From a checkpoint of a small mixture-of-experts model trained on Wikipedia.
Size: 9 layers, width 128, 7.37M parameters.
Training: a variant of Adam for the experts, 829M tokens.
Below are experts of layer 2 (counted from 0) of a mixture-of-experts language model. Rows are named up (a neuron's input weights, with its number) and show model dimensions 0-127. Each number is 128 + 32 x the weight over its row's rms, rounded and kept within 0 to 255. Numbers have three digits each.
Before each expert's rows: "mostly gets" lists some tokens that are sent to it at least half of the time. This comes from a sample of Wikipedia text that the model never trained on.

# expert 1
mostly gets: " ", "–", "1", "9", "2", "0"
up0:173142135085107115129119138167139147095128111186145132166127130076022096112155115179106186125172122127163128115207126087152097171101117087118128111137107108094132128160115074076158096127160083171136113135146136096171131103114126103140209126177102106185106141152117110097092127099116213132161114134146107124136163122100145116111107153130141129158186069127118032095070126112131130159080
up1:166067174128159123228125099111125123157128109184113165192167112099145113128171116170136139152185158077166113101158096141156197135083162083114102105091178123182100168144192147123114130075118107054119130121065096132138095165140140128081107196110108155145097135152092165156126153135096112118115103081149106145129091117133138148139140127094115109131214115132099124157164121136076088140125
up2:138086113111173180135080084120160146121213134097178132084153142106073144118132099171165082134121192075134155111120183121125107124134153178124107077163149122162166075124141116110122099144099135115151102139138151100155098064131126078083068159079102110121130124192119159147137122134143111144195131131200122170076147080136133165196120135149069121114179157187088181129135124146121131117119
up3:151073139152104104158164111081136116082068157098130107092148146132063160099151128071144135116198134103070096148162112129086174135132181173121134130128196127120138153144123099191105059152118118132136127112092128151129115142149165132081084129095193122162126143122150120167107127177119122122092120140138160126143138095111096159182041117103114120146197191157086089119096098165203140081104
up4:092130151111176155147108078119088106169102147164129156184121147139137112098104134075114165102102187139146117161143122132136160119133132147105157165134111149147156180147111090106115081156112113137115140135186074096177119122167111112153107122091147118096187144126098142118036138141097153241093141135104153183100094106126075187165146095084131135129104175142158151070095048144142153139192
up5:150050096126108175142082107098136135195123159067139150132160101113136100150140110133177139143143122141119124104144098101174127141093120171140097080155121133140138150189080161085104116125133133104128140139140077109059080128090120076145133123158188110103193198150150119161057130124149121139141136155134129145085087079013186177164154153143163151117143123082156151097106116165117115087102
up6:168092144153109144169182153106121175096160156140112112172096180142160163142146104107186197184128128131157111137195143135119150149151085120140081077165094124125190148126078087178163102139106127129099110133122120116112136083080174126119152109100123179115058188146134157120115140061103086126140139120172150107106175070128144169073094098140082121087114111093144171122096057109137131067130
up7:165077088114058152150101150118117133139129125086129120145157145173149085118097145210071085093141117082126100147106077106135142143111117075107127137104112152129115104142105094154166095079124126127161119137243141147134106077191101096109133104138106079066119153097192117139159198100090140147153116172119100145121138184150091173130106156086101138156112166110166183131137185115094122172140
up8:116105113189127200130131119168110181103108152118116076126143138137094094196172100093074174161150142121185136133150077073102053125162109151140123171094135073163138125138145080102136125122110141156126112117091137143118121087136176059136149097113182098140124107161162164134121179147168122095184089093141113174154089114165131073123193124142151112137192063127120091130121068140086161141134
up9:099055148163142135125187105055169146130071078182173106099110146154127133168186160145147161102140145096168161101153103129060090101137115127150096146171106066073123119109120129184134105136054078095100110153129040124140094105130142136148137183145145140141153114148138206107137119133153115150172152161147128136112078147072160080121155141115160126120125110175106132153148202137136094147119
up10:093097124142109140153131114117107163134120141111151115108095097077131066157174143146145137191135074138069110111063133123144082137176200170101110109160112079164135052133155156063119135091168134158145155184139152135100067121164140171173141104134114145127183082147077119100122103137114153102100142158144131121098119133066162192185122116139182138166093080112142164154101145099063113126078
up11:138091135134099149199202098138132123040133154143110146095113128097091170133165105093130160183133111083134125161157085091146148138163188081123068114164109130113187152087124053164166127115128131160138085117127120123084132125125151143126063202117128204204137143099091111152108128138108116119165154114162108129144219134160131126111036150117104142132109124130096115104106135104130093130125

# expert 2
mostly gets: " season", " York", " City", " February", " School", " August"
up55:146112129132150162111148143112137114131125221097127134158108089109164157132109105174073166157078142168135105064138107110138057152109181182085132169125080069150152145151138128123168150060133171113138134110145129095087104157124156064183099128177132110144128130136151165117106153097121131119129110149157187099143138122129102174155187131131094182025103137144094125155146169084079115105069
up56:140131105159150093183113117088138147145073078106154145137114106090096161121157167114145083144131151132192157123193128154124116202206082087140138106135130099133154137120100091169142178174111163084123024136144114114115103061101103123133085099173138133085121131117088126108153153116087143142182121122148176126150095094139154091106131128147077133167152117146117128152203148189156063122176
up57:117154102152047123154118079080146119130103140069153118137112178101099131131097140160151165146091090147123140139129114127138101154186175131110090099178095160120179115135167150140136138115076138132122106106145150127133096149077212184191164186139124124125083122154125176137097106116082078152136160101146142082127145085126130088138126083176140103160158196048095157168139113166058181154124
up58:103080164111129128183115115091140096088173062112152160183143146105116144105165159094103107131171196162073127128136128128117130140126103131153128141161143057133170060098118101126112088103135144146164096128105113118118188034094145081117175085089175128149142115127149152081135128111132138172087095146180109099185125162143129129048138184134115137177129113138132076075163143182145185130131
up59:178136106113092119107060129108146118084116075058128113175093146159148128142150146185141103185160088138146122123178126115147087131124104158085107141084117166112100073149134126064204160174151058100118119164125077098091085118135077141094082178130114145152168105120190202129109133140120146104125145158092141156152145103124052107127102115136130182077109130099137152116143166119166163088167
up60:147129124102146147183077106148093124125129186132092077119130129108113113187175126136088123129130142163163070113160116099069120158178188094102154093088134198079085158135163099142114152095145121144149158206144120108165110151137143108114080084160151090136144137116152184104131107091120186205117172131151165175126150179118114131128097131168097112136133147094102112104118131117045141097040
up61:197106127125166160137072139127141181101117206158157159118103135154143147101077201160116090083127177077164124150056105140102177173115154145141114127141129066115216112131130085148138132090080162097134132156144113119108127109077154141126150081094090146062115106123200106157107137072118095079168102139105134139143139122127089210135098148152141113159135142137137111116123097140153127071095
up62:155119147146112142075141106098138165101155142116141109106052185111153133131096122100077128162121166146174125150190102073130105107120099169095093134080132159177158146115133101157103211135163091150093054140132129094102100156178104088114112119161112151163155068072101125109114142104165084198114113198102097116140185070141136169175106167093051152110164122129120128149136120129124132153103
up63:102057107122130168114137143131120151110083110113122157183113143082178133142061137147130152124180094128152099113140112145102124160129153121100156087120125117133100079097068145142186110059053128162172122144107148095110123107109187141073127138060156181154132109114177129168073141121134123097219067194128194160112193151124109121162150119139133196083148118109117143123122125165135150126150
up64:149093177134114155071140138073128136169132129155101029086132151107082138088059144148113160091184098122115144128130083092128110174132123112102159115058104131116135145121123183106170120180152126101057119156108114133136142177111121103145109137128127119159145108149147195140118114160141123173082148114158114170107138148143118189200177154158137101146113164113105118060177142159139190076061
up65:220099088174147124125165131180131163119061129150125096154091116088135140184078160087146168151146158169130080120184077107072078123121121130071103175135136159185144096136115132062103118082132155115118124174132174108127064129122136137162180146151108166087143161118073108146145138136091067129176043152162119143132098114119143140102097122116116100110132109153135120099112117130115150166202
up66:142178114124082121131097099068142099100136093090098152149165136118140136156125137126119130163104163136064097104119137136045122180136074088085108129199089120118211089136147149120107108193192129122167153172112109114165109086106100114124148124076129135086134177120155160137121167108156190159180128176137075118124123099158164166126128166157098149053116119114163065088117107153112153165090

# expert 7
mostly gets: " have", " would", " used", " use", " took", " had"
up0:129141129157146133170095112131106118076167156170117126144093145063139107125122119156102130074105163110102139069159139123145114159139163066120173121082091168154213091090105088093090128084101083080163079136183122107125170134143087155138117126215117169109127099148197186133085147118144143152125137142090113155183138081129108124103112138118107167099179162091060121130185130153135113136070
up1:159111128166087107132124093149127136194148118145144109138138183088155151150189163181155130078048187138217085091116147156120149122112078175077141189139121115124069129135158107112143144109145140124096083117150138160157094121112128114044140079113144156159066129107166151131148119135110155152126117105117093128132078143116160134140124071146118129129121133076048108072118147148211151096104
up2:135155117068093099076146055063139130136120106202179127135176129151110138130075134112106143109161095108071133115147073127128103173101133171131093149148147101123142134108130097066151096084106111118142155107079167122116124075109170129135075146182120152119175102143115188123112106182165116111142174151132156131088111133115140136162087116110202185138119181164099134053101195178102116163115
up3:130122146130118178190142069085102112086196173153176152092152204163153146118117164127093163113123125172136153141084094170077111120106117115118122114107074158151101129067110147141089072143069094109122150081120077085126113126181114172129119120111072102139155110108094128162127062152131140142180128133071172116123119139066205127105114183171140126177149128125107137138175157093167149102141
up4:154146115132171132125110128160135089185130189169161130135084129160102141120101123148181124187136141100128116129093098110117107161136233128136069171155116088096132156114102106086114059136126084152146110154103128128126122087098083105107143120087096139119080156189076113149094078158133114160146160066142122142167158150121136157084050136151168190099139143188114155152078135111122168169063
up5:189114194131078091133110108108153094076146178166075064162133145148129135086090138147128107124113086091127145075148173139140124175144110098152133144124092138163139115135144119113110167133077143212106126110185124120141151134075181165055147127135089106062102053157135201128154089147122096126109184134120170150073130115120114133128096102078127191176116115167116129158081144130106124149161
up6:174156133167155178178113116103145137104128076125100106131084157097075184140069149110089124123120090128163089113123165145164151130115087102098068152144164130137181117132100082149173144118133162187159153122104144105087119120136181172101115129169090126109129163180079129111148116064086124138162066135190074179140170129123106128093189170082155129157051110123120141115186127076151138137160
up7:119086165152124170103129107138175168102131128093136139136075088135083114112139164074194130129153109162159164119096098122163070168201098148138111099105162126150105155157138135123173100158087163112181153105164112127108104112121105100130092121143093102166068118154062145061147167106141140092104082131140099092164117193112156187181141207055133159134138144131117114131130163191117097119079
up8:160117130146140167184117106141093064086115186185153168165129174111142136167104123180141143193136085159148127151094127128134110140103161129113104172101163190113122080160127150119094088088102082091066182103131118112128164077105170108149081163144176087138120106165112117142103098141067145147088158111134104131042113190123149121141135135115148192127155068139126129114142118108164119088050
up9:214114158146130182106146091103129130139090142061139112141166134127141121085114111135183094122114167111180114186113177156154138139102127115085052074127112069074133108122212115123103084060107127100152135152120143082109149072118145151139100127168132077123132074141161181125147120182082126130098040123115091129154124124153090182125136102137156169138151185141167125090124154147167131120135
up10:170095168175185137088151157085067113087115146158102139136116121141125112163192095082184119094069057130103111114147136166141170141151135115115172099183196155119112121128162104075132089173064100097092123131136145105125145117075093132138091130150159185163117173122150141117204169137139170105175141166150111145225139112120074114114089156104165126124143134145119130109158101134098110127089
up11:128129100184093121120083082151122078148154181137160120102155197084084131144116179135149137132134099090152144136079096088106086177164130121130092121139119138185109163163113154101104197119122157145197079175123126114117110094215156134194137093160096144112093174213108148145104116089083086167097110138096074130111123110177109132089139155117104165119158108103161116131136155095094109119078

# expert 6
mostly gets: " |\n", " a", ".\n\n", " \"", "\n", " an"
up0:144114127128083179144186151098098111147198127117114120176174109144122095115160122121097104149070182126084096134117109092122123131163081168133069113167098081134173135159153147105079094142114157088128151061116095111120125111091082023160171099175163139082088123198139137134143089121137138118105132181142140154103110111202124112125166108157115136173129128136135175137191190118082145133147
up1:128112132133105119110138080103113198179097152138156096123174104086104148156131183149085071064102113120160086122140109143144140112080187165138135134142086202143141139158146114161164139144123100187104129156087149075139149078128177158158195138138094138130093072120123154131129113164099145089133085088091157144104175095148134149152075087138068110120109152075177094127153201103132188090112
up2:131115148152116150148148143174080125139178120122102114108140137153106098149133106170122130136142159046136113154119167114161126142124098098136102093153148101106058123177071155106148159154102155124145115164097127125138149110148050210079125104114094162114082154184166177118190110144089082107169146108152070130085151112094166102173133145105126125174147034160067111091080109147163161176121
up3:174074131125162148149093159088073206138171144106074085135123088178154186135133128073131126063073123137147113135152180112095124126192096134111088105143133149129155148160117122197108092120118140129138136091166122094164085171126129071174121118110092201120126074153139139189116126108130148121147111116122140155162129064078145172169166119112095172126167115114126118152132169160099054092096
up4:110096104142161131152133120122157078125122167110195145143113195149149099093117149168127129077102094157175078111165092096062149145104103108126113129140147086080097149163134111136137093205146103112146135074126145116104155138196135108129085083194175190134151129190135125075149078142110138084131161089153102155090207135116164146184168129139120122130143160152112172054105134130158139106080
up5:182109103136068096122135104127145083088170121099138170096122167062102128069093157056156139121165082151106140134127101122148156120101121108057100104139149133188165117101075136163166123107148137168092117118141154115098117122157145124063141167164110129124171136150124124057124120157212107111088142180137153158107136130050148117097140154095202164153142135147080101070123174154117186138122
up6:139077116128112116161092102130107216171089175166120107147120074113094151142095091151177105109116103129198087109165139156107110144135144082134049093102089204191130162094085111135147123131137101128133058154134118123140085132126119183145154127041104149101093146118163133093082153133136144130148114130135092120160106098119127144103104181106106133044120159086180133045149133130142128135124
up7:174073105089143124154157049139113182120082143142099060198058169109086131152115170135169120119108141127161154101165110107150159137141137054131154137053149130092132119154125129187081104170123166074148124073141162088132104098122162132103113171140092143154096116147188121112119138128116156170108141125158159149149144144096163142164063131096125142169113073095064149143129097158120195139130
up8:130158192096112154133120167120000106082086099078122096132088137137075108121151130101095179165156135158122166151117157112147111149142082107090122156154156136096152120114125133154112117110101083146057157134121143067133128167140159136122126084108133170164042115136102166131090066103149077134148172175136122109194108113164155185134103160132137160183110144149088112138124160180141094152129
up9:133057101193104168110143139116231139140163098144121093149139120130091104105058109115092109099155120153082136151154170149086089182078174147141114163130120137081124113141125111079121122072151178147135145170073096108175144135080139093129121136048138132044095145141199152115158108147104133145180130116165138172140144106098099151128081105127093164144141131100142124124178113079133161148091
up10:105097150097129150128151111084142200159080161115139153084115036102172151127111169123106069136086064178096096126160046133137118097119140117118112121087134179166190188153120119125147143100110103176108189193135165136094126060144140144146131136131134165060123127132146137110154107117174175119145132169085130128135127113062096106165083108105124131133105096085119130103177162105139149181153
up11:184071099121170120149125171077154131145140115152143098163060105099151122183145129107148178093075118112098150168205155098125111185141131176093097107127104118105136096140100131169122068143086158104106180092187094137090140157146155134099229135138113147154103139120086120172143154112093125159061125148126140125093155114093114142174124138116116179127075115081156095111070126176139182126097

# expert 5
mostly gets: " the", " The", "'s", "The", " their", " his"
up0:147139156175131135177090124104155136168157154108091109155085190091116147173167154128087126095073120073136046149146195087132066131127146146081145178083090175118161111114150119163074155098115112189169060147138115105126171101135115174129132124122149099152174123183143128132078080156127141105148138124151106137099140152076175209109102143153099162106083144119135152084148094170139134137091
up1:148087081167185124166123135094079158135079141127145150172130130147122110117162129141096133175147123073139205123139083112133090163095086189135106133138090073169157136099151144125160173191089140135101182203084059100094127164189115165098180110114134134148144123127176157102091090155135126130170157105106102126162192112089107131128089118089150158149103114146115171122130102043112136102110
up2:180116100120122141179164085110143119100149124125088138159111121052187103132093165125085103167069105128131199169154131149083154167177079152115105153136178134069139109102151083160180167186130160127131135137160143112133107181073112125066159174085082168117113136139171145064083097172122142108111111132126079163154123107121118100074153116062155129084132117125147132123143102128129172141062
up3:117098088133114176144175113128160126098162067162157074161100146111161140102098175119105138131099126145053086102189153153125118163138179148099144141148109152103066106138209111131124105101157069151090178132107139071182132093126100081072108117061164172135066136181192119124161069145169147149125191150115124147096118155119174120108115115116112149169138163173123128112146109098116140089128
up4:102108193181115102072174123151089140097099150136089098134104150112098092116161164183115166112103064197110097094126087169100187111118090107136079073126133154177125148123086158111100146160109150103082098140137110105148160138180122132170120148135039089119137181090106133081109146144120182123124103187112097181151112093136112146088126184106161159193152129167109120141118067118145128127163
up5:137113146108135145148122060070131119153179071109124091152116134048087136062124141119147067184090161128110134163111089168132192114119112143148127150096173173115114127127129129079171111147108135129118184167139132126158149122108151154129140161084148108113103106181155120126152084172123120147115138141202153113160070152127140117184140096139108198142177180126119101073123113125042064164077
up6:201110147107131100125132118134127137132127112107122111144072126136112150144165176137146125224115089104163105097186134132070077191173078159129086200188061142117172124158122085144145110135131103129124098174182113131144104080159163149159153036107135154042173110120152123126101102122096079115169115140151102112093128067118089131153135126131155120047133130137125143142138136133113130142094
up7:124140096122130130134192140150136104118072113098110108115072098118068134133098153119173109058141168143155053159150138142088119146134117075122124148107145152137161139145108163134074109157069139146113085129161179128139139004152141154103175124138109186123084136134083129096129188122145165151139152143135177115124128186039138133112186142086124182106131126143105141089115175117110149066102
up8:168086172151191132135133093101149116178096087136152100119127102124122126163061138159139126138120174093157106080106116094146155106148064131129135131088171144091130088162126152140076161108121120109116112099119145154114074096167096101089050140119174131137148149137119143119070117105147089103136197167141123059117148105126065177136125155124144136081149121198145057082180182201166152117101
up9:119117126160111172132090158095107166137061169161139110148098119118139126160097173131089102165160137083085126152164117128144108202150149116132119069129217101137136090048137133158181080093079133199106110137160153112129111143073143167114109071068146124111098082152102156110089148139148079118147125142153173127130133150127139176143155150074099119156200068127140060108174154103120121116123
up10:107128095105158141153121098131155098134155067079177115149182116103175129093157151165137172157104122107144146063103086125097120181167142123039158144090151111137140072065157131127097096098131121139113142121154149099097096173141193111093143140096113185118124168167111131114119129151102113119108197100137187093151116203112151130121153195155194141107105103126119179120195103165167112080127
up11:156155101107116097168148135125137147127091155159156094119129133082099143109141126131123131139147084174129142134178082154061134151135088128063163179126086081055099180154143108104179059173074149123092128159168149139123073134098130188141102109123130137124150142144166139112112057164173067154101176141201057171122080134167119114097108116120182156141112127099117109122186130122092172123095

# expert 0
mostly gets: " p", " con", " San", " Per", "ap", " New"
up0:178126090155117092110163098115091180080099121146169094161113117156148104108091110190131158105152096083150144092043120120116135126115101136095120111177136160157103109085176172164098134139137115112134075113152065108172103091136059140113112186110094209162096181118115207148152096142153116161149139191104055163150129113122179196127138148089144153142090150113122119120144111146155138111112
up1:096151166160150147101101119130155093102145057108080168107138157079136127120125132110153157146205132164046136164136093158166104192151139150097132136132164114161060119081143126091107119068132070093115137094162091116101167144073133117164169126135104180095156176135153154089127133114133067149129133198083117199086126123083107166100113152114150174093172152100113181095137140155125112142100
up2:171130129123171128111155118113145089099071169113129099116119160124131154085178160139065148104092144135138131149102164133123101207100144099114172105133153127097178122047112109156171104110155039115112141161091168120118123125110159168101136114188099128120166175177126150085177116103106148179106168163120175141139113154086088171159115140088057064151174134081148182068146132140140103116107
up3:144140091128151202180084099145142130126136102099128107112155140129088094160110133083097087085167148156184098135102151185119134118055119088098070103067156141069100089126176092179105158124091132154155134135140137092094138115089088118153111127155097216153148126092186137161140109164069166144138129171187133137181132143112117103106121108123112171141123124074129147116189166151089156196119
up4:142114087145169189105068118107175138137042139115128145156119104105113156129169147117098130144108144126142053136083127182141144141148117128102072134093174158131130157118127112101107171135109063107135155117110152151126119113103119070167101135135098103106142188150126140163170043110148124178094138219089185100183140187144094136131120147162158158132102129113097143131195138124101041157109
up5:097110134176115142150101135124114185193139120100090130124137160123145147152120169096095099075068122138076113103085141109068119142133105110129113084135102118171196148072103123139100116087121155160102145148132149124195127124128154157079100137113100149105123159173093146178157093108111144190133127098238108131158139117160161146136064154078088207137147057125117086166120124107178141098161
up6:163123135115135189128141097098099126185081176136159104126126124035089121100110165158095065156081104126102121150158133188166144161184128057098110098150128114126098160157128073113199147168131137135137156124202119104119143098163110072135166113147107129162095167164107085164116157132050122095109135139144111138151132108172133168107154128103137118125135138072126116122195130157150132122029
up7:137115097110060154166135105103136160133141173118077138117067177116084133135155181116142173124090157128139129090149144071073146158137148122107174141135106144151163150163120106135155056138133072140135160124124143110098110083104078111077051077090099138109133128122145185107094131095135174163167119135149082130126189206112106147121133090150164121135142183127125130119068168104135230089112
up8:175091159124156192179099136116137154134080105139091079169149126119137224094120154132173098097101130128126099156074222139162131168083124167095103119154141140115097152133087115150066112091128102140092094140119099088169127133150130166115147178104162131073174087150122109154124126108164107098174152111102112139125077130149108189046188137163094178130101135124138123099147132178073134128110
up9:144139128135123113167160105154116160149110157103126118109080092102116153118135165138207179058161094138116120160092169114131173169173168125122120207135084109113195162096098122114113094180080144135178113172102123091173127104151177122149095178154116096141083104117106128108085075131100078183156081162198116140101100115150160077163159108109113135137097164146099101064118133108066139109116
up10:100150090176064162146064130080092083119099168154142099113147193150108068098180169101104076096185131101108082125112119106159113097123100161127109122129139126124089146127135124123133142135134105123159088168175130139137111086131091152158130126100196118122092148164117183099170089167096115172146141213087130170080120102101131166091099112095092156108122143163145121119122165163128211195088
up11:161075194184166114104133127123124108119106105076088163179147154094089165126180193099134095124123129087216078105105073068112122148153098130107176113141150143154165087188125130122123174152123075131111094170151117128089099114150135142100165090110138168076112136135118116108131113152085088180091119166096154097158199133124105195121160105191171108103130121126104128133138122200139136134134

# expert 3
mostly gets: " K", "I", "K", " C", " I", "V"
up0:075141088108126110126151123149121150166086168076095131156155161092137073120163152099135136169161099108099114120127190116100158184108128102020089124166132172103167148129190169137166135149062115146192142151146167070132134139149128148194143104108121110111107140118088116100141173118106168122191163130090115071043159120146118138106189133164109126101158131141143100148077130132121162103170
up1:127113125180153111126087107137151175109066169105106128110125150105118096164141167131146083123120130059141080163125090097073235145102097107150115028096154126144159110119135126075103163128107179154141052141159110111152176134127116130105104069127142118109173209130120179143137122084178112144133139168113119166137125185181082159095162117153101142092133138154090094135120155139116177131128
up2:123144065204133101111169127169111120181170126072104125156161123113115171114098174121183141103145152142105142088102139148081116107116182143190094098145117142201129200151112115075106078094089132153207098144143144077118091082150163128066153060091112131155109125148075113142121123159157159123164081152131130128149076123161125085103163173133163108114101117144121130120085131181121086146100
up3:146140124149088180114174156116154113124142150114122092126089152052127192140116178077128147149166129176165138084070142095112165115154137157082144100137122143121133207066126068128162103147126151140096091144133142127118133093096133131200097090095100156118090098133116121156202102083153148114138183151079058123112120055109076100154096172142126169128106172127136115087119205156131130110113
up4:135091137133060106170160087100116136124131153070151103168109119119130151100141135169072149177148069170147123121176126135098160150164208153155105133073116142113123175042116176115129174062126076124115049123150160107100103124138109145197120170091117112115132193170109156110122060098110151125136125122135073130114144113147111196124143154095152165111168151144144089101104143146067151140144
up5:172111139154150151137193116059118092198104190181115125167161088138119144126089182172127108186117126120132177148072057109145084122165143064160123114140123114128150162140164115132076068081098150125168078140145112087153157140146131128166111145127100151111131153136092089167151104054086129100122123190130140115167131102189119115090110124147071108122114193098116193109149108139108093127127
up6:173118096138139168104144145107106118157119143168091115149111098150152137096092209096140091117127114086167167116099130085128221133164128130145101115079171123113129117098091166146134127062085125129138098131115156081060131136076180150092171073150096154061098108159122169099140109136162158183122115094136111131117141115140158150157136100103102074141172221106150158163154169161089182172143
up7:092120101115173101104092096036109135158136135122093064118147106119143105195151132149070151190105138074090102087123112079134102123093130073079159163145175166114164099139159185112148106143075159091146121143118092127201155156131103117126107140132139144153079143146123159174136112102071136130139138142189135099160158084174143132149128142162092060124166145090104143091179115183184166140120
up8:189099181196126094164153099040141155137126105158071125129146084129161134121092161079175095117141127155102082130110124199108201145118096071097134147130107161135141105132173145159109146174117069134082147180143150138090173115150102172129100176137115104103174078114176163108071125085178157103099136164095114113100119099080128116110149114100148139073074137128131116115167116143073104125137
up9:154149056163115119126137152121139138135117154128120131127124118084108124172167137157134082078095089072125093146132100099151104125173118119094164141098152053127126090089147097130154150151128195051144074145104101099137203127112095113181167134134127129089141105117124101130100134140058159123128132103124173156168179144111118085219179158101144202117141135150152109124085138147072137069198
up10:170108123142080076140156085126132126091136138095102132133175162133137162119085119082180125150181136103154112149130114165120147178148170099073153075203120116186184098162139094114128180152030159104158098119172156099088163128136108153087086149148096173121175090127122127140094093135090149046163110080126105149116135142126134078154107122154139183169133160067149159099161089143122128139146
up11:103083169184182136145131181153115149118128149116133073132069168114179140146124143123129136157122111145088077160172125136157105115174161189157069164150097112161072142074152185098156152072145151120164067108132138090142142146115145101074088142146133086136088146120097128126152123034161127091144046092141118126100155113159076160115143132142109177139141113152116100042111074122133117121143

# expert 4
mostly gets: " and", " or", " &", ":", "),", " —;"
up0:103094170149132121150166108109149097138105104099102104113078168100087118141110166156094102144159142144144088167151175157120149159125102172154065197182163114147117119164178148103131148153072106101150088147173120149144106133103090090115089139098150152168189116136154123108140138060089125115194125124112092130113083113105132149106133143160158131165171050097092138074140145238175159082112
up1:076124138077132122093164118170082168112174194112133121114152177086137098139145115045135076124130059113052127107211116093184154133123176127136133113122160105152118139151144148095113110138094174055115130122125073116094131135072129127118109139110127141151092135159170175160146136112164134197115158130162105128115195099094105163167075187147109123110158160169142063145137127167119150104134
up2:145100147158167108097147083185134139108090137102158158099148073133101129128153113091076171113096107048127133157108165136129157152136123116157120221122130115140132098037091079148160144149092151119086071146121133116053170160156176153099150138163127158151089102122118082069093067094171192146120128160138159112148103122129169107140150105157078159175153117162097150143158147118126168100083
up3:177136130144154164115082118144141123163137110192111094154080067142109132153174119167161134116110152079125126173118078160081172117125132147083085138136114133127150135105205126113135092120154101121105145127148147149126116143076137085160117152109104138167150125115082138121193109139119155193189218073197121086119104119127091102115056079086125160121119202210112126157113091111157118138127
up4:125143050113184153113105074162063149106131095117133119120063084079135148096140149168166157060117126151151052197124149108115204150124136143055139099146141130138086099137129134146141119148149058112107153124148161099170078137151159107125160165155093136115159069155116109076191140143108160154059136099076133199103184152111141133159130098144141164103140138147123140144140131129132166109110
up5:107113114115176176128104104098127143134145165133232133163079195157114103102134137132174115191155111106104112131155080110137114118133088123131123113094146098157195062104184097194140129120144102079067102121150118117174164183144178110168136077077109095116133111102093140139128063160141138142167111188164070122138157118077111139127084149135101149102141124175159078102096135140111121075154
up6:101116084180129128142163141147144145146122113144156106132172120117109111145134175048145127120088156095083117180080197130136140175096161063174120056168153105157120134101145200160142077113108163138166106183121122096039070127098132131161119094115107112102168067120163111087114140081091173105124155114179122138132094114126107109120084188141119157168097149130130101082149195129124113154135
up7:152123144075127077159134114184070125193149104101102099088125164114118148167187171134089103151094155122152120102091106076119172148144085060140119072165129154215096131085125122113116114176087137104079112149130084112110141130110133156144140130134114139146110128163102153101174159080112114083143100141126156110082099090163191199075197140129096146118141146096132102157133148190150169111070
up8:172117161134106165079152130154074113175102124134138123178146129113139138112155156076079119171105110082057119097117131094093176169134159105095179150089033164141105107135123193154158136130106099093076124164152063130101179149164126166144151138230097161126113116116082145136101122161123136110124083132096151138102145163175109136116186120122104116130124155090104084066138171105103151176144
up9:129176132157136148127173100091131190183112197131168167139170051137142144169122139112133121132140089206140063128154110105085114107144133068142089111062114122077135149100151079154117117148142150114147068117148138135079066159168122166092123145071118062159152119117130132092103132150115134065106111086103092130101134121202107145073151123091149176102161111160110153105099191115100113120138
up10:142063154147134166115113144045117099172154148089118066153146118096111141130164124084120174120140149129173086135078157089159134146118121113089090119162126070168077151104139134118071089106115089047196094178176114142113138135088099134130180120130120125085100179143069172130130118090130099144139101140134129121109116210134122190115146080141139128102171092130124102150144140183159195086145
up11:125080196097108192159184138102061140104116113079107132196079097114154127094100117118066154116139095149129133085130153176113112216132113119062087161187133112105131129099158130150110098150113151197136179152115090082128136073124138092106090121089097158090111108163110162133108141089128116146093089181166170151152172147078134110140170176119091095141102137152143074135152115110118146125091